Weights of a small mixture-of-experts language model, trained from scratch on English Wikipedia.
Size: 10 layers, width 256, 18.7M parameters.
Experts: 96 SwiGLU neurons an expert, a softmax router.
Training: a variant of Adam for the experts, 524M tokens, 7990 steps.
Below are experts of layer 2 (counted from 0) of a mixture-of-experts language model. Rows are named router (the router's row for the expert), gate (a neuron's input weights, with its number), up (a neuron's input weights, with its number) and show model dimensions 0-255. Each number is 128 + 24 x the weight over its row's rms, rounded and kept within 0 to 255. Numbers have three digits each.
After each expert's rows: "mostly gets" lists some tokens that are sent to it at least half of the time; "gets" lists some tokens that make up at least twice as much of what it gets as of all text. This comes from a sample of Wikipedia text that the model never trained on. Tokens count by the router's weight.

# expert 12
router:143166146159170115105110134142101152096086167137110106114150168096144134159131118096113123131135098141113119126140129116099120126123141167115112129129128106178150099151073112128103119111138132114081115131157088143160169092118128092165136120092094106149124126109160123136134149112096128143106123124176104116102100119140155142171137113105094083100122127125106148159143148133064135110144145148066081143138135117140165101121191114151140173170112091111132102124129188149121128156134139118117102116090144108129107173142095117144095110128096121100132132122096106150110105095137137144120108111149126105137135137166168131124162139125076137113131128125160093110124160101121127062112104140119114114094086141129179146122103139131149092079129133128149112155131135135119098121093099
gate0:154143140109110140145107132144072133112116141132145109122113128158119085088142083146151179129128177163111121150095187145120129103129119128136129126114088138160128137141121105158120078128152135135101140123171140141165155104123159077148103162122155132149128135121150148144152143186122158164156162153098126102142123111120080124131091113135091098084101116090166126130088134090159120096113113151124112144106126121131126128092096115156124117123180116120157124106136122135089156115112121152107136112171129119128087150103135115160136108129144093074154138105141104069080141154114132124144087124146161117139123156092125141141146136118122118131152152147187166106121137113160151082129114122126113112092165148150123152120121143084125121101085142160135186085143120166122128118123139
up0:138102133092148110160107113092123116065136147149108148143134126119141121108109097102126112157150118088120149147115158099133112127108123145168142161134118123119149110098128123164137127139122137069080165178121134129151121085115165115163120113161136148111079117122140200115138141147120119152108148165092135130118146124100112121102131155093114123118133115151164112127101120110157127118109110115109132157097109130128146132111153132143103095168120131159147143127114104130122163134146143118102135116149106139100126128125169140099116127178143135090144142059122172092137121168114082116134102160155144120093109124088100105103109163091116139088145096165119147146166103131120146098138116161108087135119128146127116184138118182086140108078110118107121167070173103136135105113125091
mostly gets: "ing", " he", " his", "es", " has", "s"
gets: " and", " to", "ing", "s", "ed", " of"

# expert 2
router:143158128124167137110101142134112142113123148116072094149114151136157139161110146087140135125119101135127125151154113159094103114128124168116117108149107089146152107148137138129108122119133111166102102109107125127125139095138143104144127092148111137124138160070152119134119154117078124151121139139156101114127114159172143181129115116118124055099127127103138134163158159160093143095137148168093115134118135105129155092138141119159139157158147100114152108135125142171072128161146124164129137147078102090145131148174098121144122106114119095091123131101113117155061136108178149148099108134194140101113126132183158155141149159142092151111150144102131117103171140120152120122107082150133108127110142158152158140131117115132108115094083148116149127165111152156089107122114092
gate0:104115102160144148155142117135156098090117120147137089104132114131091159115173138097132143168145138136115160139153131149154114145153076137144131142106125103098095114103108125151116148093085138073124090168111107107165123140123162144122161116128062158107149154127141114149116148173155152125146093121132089133145142141135159130150104153101140097170090135102127095105173161132135154108137129175092101114142110086119115120168110143127129146140144147132120154151153108155131129166114122176130096110131147138159122181128137119122132143130109133126109155069141120127133156123140167120141103132117156106121156083194166125125098087140143120104116166149096115158142111110109190132092107137103093133134142113114096145135110092125074123124121121101169170154145135100107124149128141
up0:173189198105124140125112088108143148157113130112133128083131129116115126154128087160139143117164139070143096134115148134072069155173107116143124144135134057119101132100106107141117106101099161161119103115092130136127128164091114123154115132153134093148119089117148118101116120132125131116117117124132115131109149125171111140090115130161159139134190144138169169143132091112114125092108126100132139101123115115103122108122087122155143122123122114130114116116109141175112140146141072133110150160110142093145121122150160123112163169159117134119126097172131134132128151129151082165110135103183103128124148114140106155121149109125158110135112069187106135130096094162111122146168143138125139130159100143165096134112106103153134167112153142160109123127153119120120119162109109
mostly gets: " of", " the", " a", " and", " at", " The"
gets: " the", " of", " and", " in", " to", " a"

# expert 3
router:138136137171176129104100126123131163117094132136098098151145163122153119164112126091117121111119102143138131137134125146097095118099147192125101090126114096152125092167096137118125138101133102133081112123116107121146137098125139096152113095138109157132123154079146101175148169121116146131121152149159101096110130132166175153140117101097097073106114126105111145157156174154079137118130145148091097134139112117128153112113158115162143163129126115125175118150131149149101122129145122121148141141089089119144109182149115120138130103125141125100108145106098091168104131105141152168114110124156145072116143134172176165143144145091098162115121135116136092071171163111141151101111107145130096121141114136147156136137134124132108110090079133093158108152116169140128106129114095
gate0:138135089150143134128100141131063142100090108116156101100158143114136097098086136116118077138165147093159119153138145144133110077083121092108111126127150166118173123149099107158118120069158126123152145160132162144158076130140114135150132160158157111114094122159125111135141166134155147140090140141106132137130131071126124101157101119127147086127093099152089164132150138097144124131134145122155169117123106114124106122108103137135127077112115136129159106163122116081112172161151154139070120110145120145109163120142136149143160158106146090115119106131149090144102140106141115142122107148150136101122093123150104133137128175107142074067148143167133153117159144095114103127087117132123122119148158129114127112097123140127110162115095112125084143087142112121108156131104157
up0:117150158156109113137186137123144118101119134126147145145149127108144119099117117116166141127075135103097128099107128138142131145119100159040114129136127124136133146139069101069123130102141130082102164132119118115129107136133085083108131161133081113119138148112135079133117121086120115112129174154105141097085106107112093152165090110138080120117139114131099131124100110114105142139114109128111167159147094144151140112117127138191081109128144149140129120148140125091146154166159147099104084149064099170101143164171086121117144118112101116120146123105113113172145110160139106156152110123140098103139109123119100132158162137095121128120139096125143087110156106133162117116125104121097093148095135122149092137108150126178131145136121110133121159122148125131160128155167144
mostly gets: " a", " the", " was", " The", " an", " as"
gets: " the", " a", " The", " was", " and", " is"

# expert 9
router:135164160128152128129086122171099138128120125131083127104111145108125138145079113127140149135126125126142134145156149135082100139134138146106122101138139115129141072136100130150077078118112098128102087094111107133124160104145165097171122132093115103138064127094144109113104159118083136146123115125160115093144112118160127190097100131120105121119135124099124148150130132149129136105134179152131099129149139115097147094092146090175129123148100107088123094124179150170100122131151121155134099120125159078102098140169139082171108087099102118086122157118092122133093071118150113126138127118163099101125159123169147145089167117097098133100128108111133115121143168105130134099124133148125140135111123149125180133106107133133111132094131160135158108129148132141090098140099107
gate0:107117105092089130149126157132143080163173096107157112141181136104170133131103112144142123101154113162172117098134137124110106127108117147090133119148091131141111083112136118124152127089100128125115101125131146127134136121104110130165120138113146110144103132120125213129107118121133168110087176137122144099094169102119136101113120109120131129090132158092115154122120132107135166121122095138130126139156142138118145121132139140162137127104134128146101130107166161149104113138136105172103146175174118134130065133099132124083138131149111142098112161090120128136126094112145196150140095109151106095120158117140182163086129163105143187172147170134124142135151149090135149125097145114117148156174078107152145138133095107095112126109107153142119148152137110133125119179124130
up0:125094169120108132100097172112153129124155101108131120195097148115090107154103143090112118113179109148128092111116135146112136115122118140142098221139150093112124099120115122148149131149085120136121110118114131138110149161102143131147144126101109122103097096130116120138161131151134128131138137132140108155074088151111142117123173159138128122137113108130169119170127131138122122112088159115095113080120139110135121137168118094102122142115093158108119127150090102184129139136199109153106111104121098115132060155144139105111096156153089144104189112126148142150126124152134133133170106131127149125157146050141121166101144136122116129106097165129100132142133146140111124131165129114109092134151100170075130123137105129145122144077118128116118153143146143097135130138116105
mostly gets: "\n", "s.", "s,", ").", "),", " ="
gets: "\n", " |", ".", ",", ")", "s."

# expert 8
router:132180128123147103127081139137126117127151146109066112106122153142140119161102106107132150138132097115112122154155129109107111132130134146131131113142112086155156097137117126136102109124117119163100110104134094122147134096133159113120129111161110134134108143082140113113130187127090144164085114134146099084106125148170135163156102117123127083129143121114120164151138143167116150060151132150069104128126135102100171111142148104179166148177145112098141086113161175181110138174137113155116135147086139127149107150176119104128124113132115094098133144121094118130065110120158119156119104126145119104166160144166145153127157119124081163114125135131119121132156140115127120115090094155134121145095123155144176154100080123123133116106127125101155119131120112158110085126110080
gate0:113102132096103120155098123120128114108142135075119149126109096140130166108109105121176132158134121105135148094109132131177151132109128111087150162111128138164130165090141130120136158122127179150146153140101157148140139139137131103149124102123147112155126098111104121125102154118098106137163128152128097157137140079122100158142133150123158120128150149085122173112138117128126139139109116089154148121132128113107117090115111179126066137127144134115122148162139135107125136132105140152074091165110135113106112118130088105121157177104117159146150136073157120117112173135117133140157101135122082137161136135102090096060108097149100192165140069109107137124164140131128111129110110114132121110175177157108148185122115137123099111112152160113155115138163107190131113128126113
up0:148152179141138144119154120135154143130126137128150129104176136116133124121144154141122165067131158106173131125133134115122143061143117132149159184138143140112120190118131124097127120092085151091123139100110159111129116132095111115120153153071121146137119125138163123126131115143104115126166146167132137127147152171103128068109140160145148158114108162145122096120101134092130119150127101132181158107071108137136142162166092129132136097091107109128128135114134091122085126123121099105117144096174104147141108135143136102154165152122113145136103100142086155109161110184129123083135158109141148140163097154072103122135122155093175124148145146115119120137114113136127105120128169135161079124129132100118090085123155120157111122178139127147091151142108115124118127121112170
mostly gets: " by", " in", " from", "e,", " of", " at"
gets: " of", "-", " in", "\n", ",", ":"

# expert 7
router:134135129149135107122123119147123134117138137135083114118134181123140122164115094101129150110104111156130132152152118137061093137124119179105116077107118100132130101171098139155097109114136052127138116101111133073122129122130178116129140103106119120128134158100149129125137164128089122147110125121154093070107119165149163183151107115135097129139114113127124155149133156137095160106144157176110091125144159095104194096116142073151134150158125132127131067104144147132095130135164096131119125116113099093150127150159117137149133100092120099126106131082098112148037107087165127142126130126152147103130139129164151182159148121113101142126131130131123109114158136105114134126130104129123108132101134143151164127114100137124130134108117143157139123159095164116109101129109118
gate0:154129081107144138101099075148129091133137133160113125131077131135141121137176157131104088126149112098122125111130096141107135146152119100103094103109129107112165128166121105105162141144149109096139091138142111092120125158143160140107132136125164136118116179123087171115134130158097105082116141106103138102133109130115117142169100082109139131115116117155129148144115130111095134118134153135108089129164159083103118108143169155151104152116153129156128130128143145170116128163137167106083144155136125128112138159118150075153113119107167129133101123106134130087090115129167161164077134114102138139133138107193113138107129149152128178118103116145099151134126122128146154152131079153136160181115100145076149088155150151118092161128144159136137116119098188157148152131138104
up0:138121144095116085165093173120111132127129134117145128077139110097144148146108130120147116125108128148099129181138084154120111128091128119198179126115101126165139117125151123139097135164129139116160137105093138180116143131129102138156111099114121100113120119112126151152052115145137127143124143120129106126184146165104120136107123135123124127170141086123129106129095117146141123156160131130180098110102141148152135111116142135106161140099180174102127089124083089137131193156148089123093108154103096138173144129115168122129112147180104126132122148148139177155145123137080104104171061132153132118103086113134132114133076116142095113111105133090118114113125153104106091122116155136127090123136131110109125142138141097134158121114122129144122144097121088142102120139118113
mostly gets: " a", "|", " an", " 3", "1", "8"
gets: " |", "|", "-", " a", "1", " 4"

# expert 15
router:126138136140155139127107121174098117128140143134097118144129173141142122133101121091146151115105110136104149164157138126092099128165136134120126084141118092144137106146116109142095118112134085122100126109131120101138132103143155105132117113132137170107108159089118110106157138117103118137090143125169099075132137144162146145136092126123109097124105115098148142170137168157125168100142156155096120123130168101102165096109143055190157135163158087097147047130149160132095129164147091151131126147101153119144102154159137097131120092116127095101120168118081128131060110119170125137106159129166101090133135107154126166168143135144094130119138131114137134124146138146153138120103077134115092145099114124166142138117154127169134129109111140128125102136100125146102099132096106
gate0:153109175113105146136132140108084137140064172138174158147137116089133131140078131106095127147140117115088114102181138135131139159082118131140166140122152117107156106108142150166093113088159130093140109137139133165134166107094124137124131170127135131127170148134054137129122100096114148172158125119126118087140139158132137129117107153152106141142088110097117136132133124153163102116131146111147124134127137175114149121147157147130160159130094124107129141166141121142102117128162104169121117127127122142105122105125123107101114105109113096113168109117110170166166100098143164131140121182154151149160113092139135097115119093096113099079174123109108107137157126177091145156129138113142137130126150135112152091157108097137149108120140126170109088111152095144140150092126179
up0:108176112137119192120117177167158139134164149129165130153113108100162103086104138174170143062119140116115114105153141155083125116109125089158124116122125106118130139133128100121112122116126142126129107130128114126123118122170144148097124164118135098103116113164147120131078141150128146152072149101107105130156117160126101125063152118119127152121134136090157120122130112108125109123118105124134107175117107145120102145117142130126123091126122143106115099110136097160123128153157098153145128133099166113104157086199143160130101114156098150149113110118140161123138108129145091113160093119168110125167124113123115173141140130081100152081161102102101092159137103130156136133119172198096093111151154126137143153130082102147130127128154161142154154142143147129120136156161138
mostly gets: "\n", " ", " H", " K", " B", " W"
gets: "\n", "-", " ", "|", " (", " B"

# expert 13
router:132144136149143121108089111163095128138127162107092105122144190116118120149095105092130160120109116120104150165143119104078119122125125154103117076136136104139117076153098134129116108115158088170103124105099124105129148119142164099156112135117115134111123126092137121129130167128094119157104103118140089092123111164157140174132120095120091126150137131104138149148148125194126157128135151177117118136133156068123182116115150066182136119145122123101146067100167140141082150143147100138114128120117139113139140154165124133161121085118148083111123143115100117125059118109155141153129145114146126096124143093165164193138135138130072173124151122129134105131146148126107138113139106134118115125120125155151187122127123111143141123114118130124135098159103151140116101113107104
gate0:126115129138148159153109111124127127104141114131085129097159107111128153125135158132134136167144114101120125161133135155107150160135099156143137106101152087147164142133132075121114162096148140148106126090096110127163118050145154142137123144146123148138137126078106187141113110132111143111120100096167135100127103132119090115088141141083090133154094156109137121134112106135146130087136142150100113098167062134103096121129134102157093134139074086102128145102147125117082111162141137140144144120168093101165145076153099075135097124148160188119093150084124131128160127122142127158118127118119139133076105118149132116123110113117103154122126098147127112105163177148128164105127111135106115108129111141100122126112148178151125078103141155105160123107106100132142125105122104
up0:138088098160150120133155138096112117138136148101155133129107126082134150111161117136113115097188138093120121146126097142128143133113123145098074127160156168155165138097143142113117159090140106113149067136111159124142101114116109087106100135129145119148124095148090103131129111140102117120140120140138153108106124133135095096083161173160138117099108156157174115118115122129133130122145085098129163166129096104126096128160102141131111158115157135185145142168078126126147087163119098157125139116149128110114122125114157150090100124134135164128128155092150154079156135140101125144159085124123115143157124142085105115135144147103123105167123146170136146115135135151166095138116098137111112175119163075087110130146132097137115110141154160097143105147073105155169091118127105
mostly gets: " 3", " 1", " 4", " 5", " 0", " 7"
gets: " |", "|", " ", " in", " 0", ";"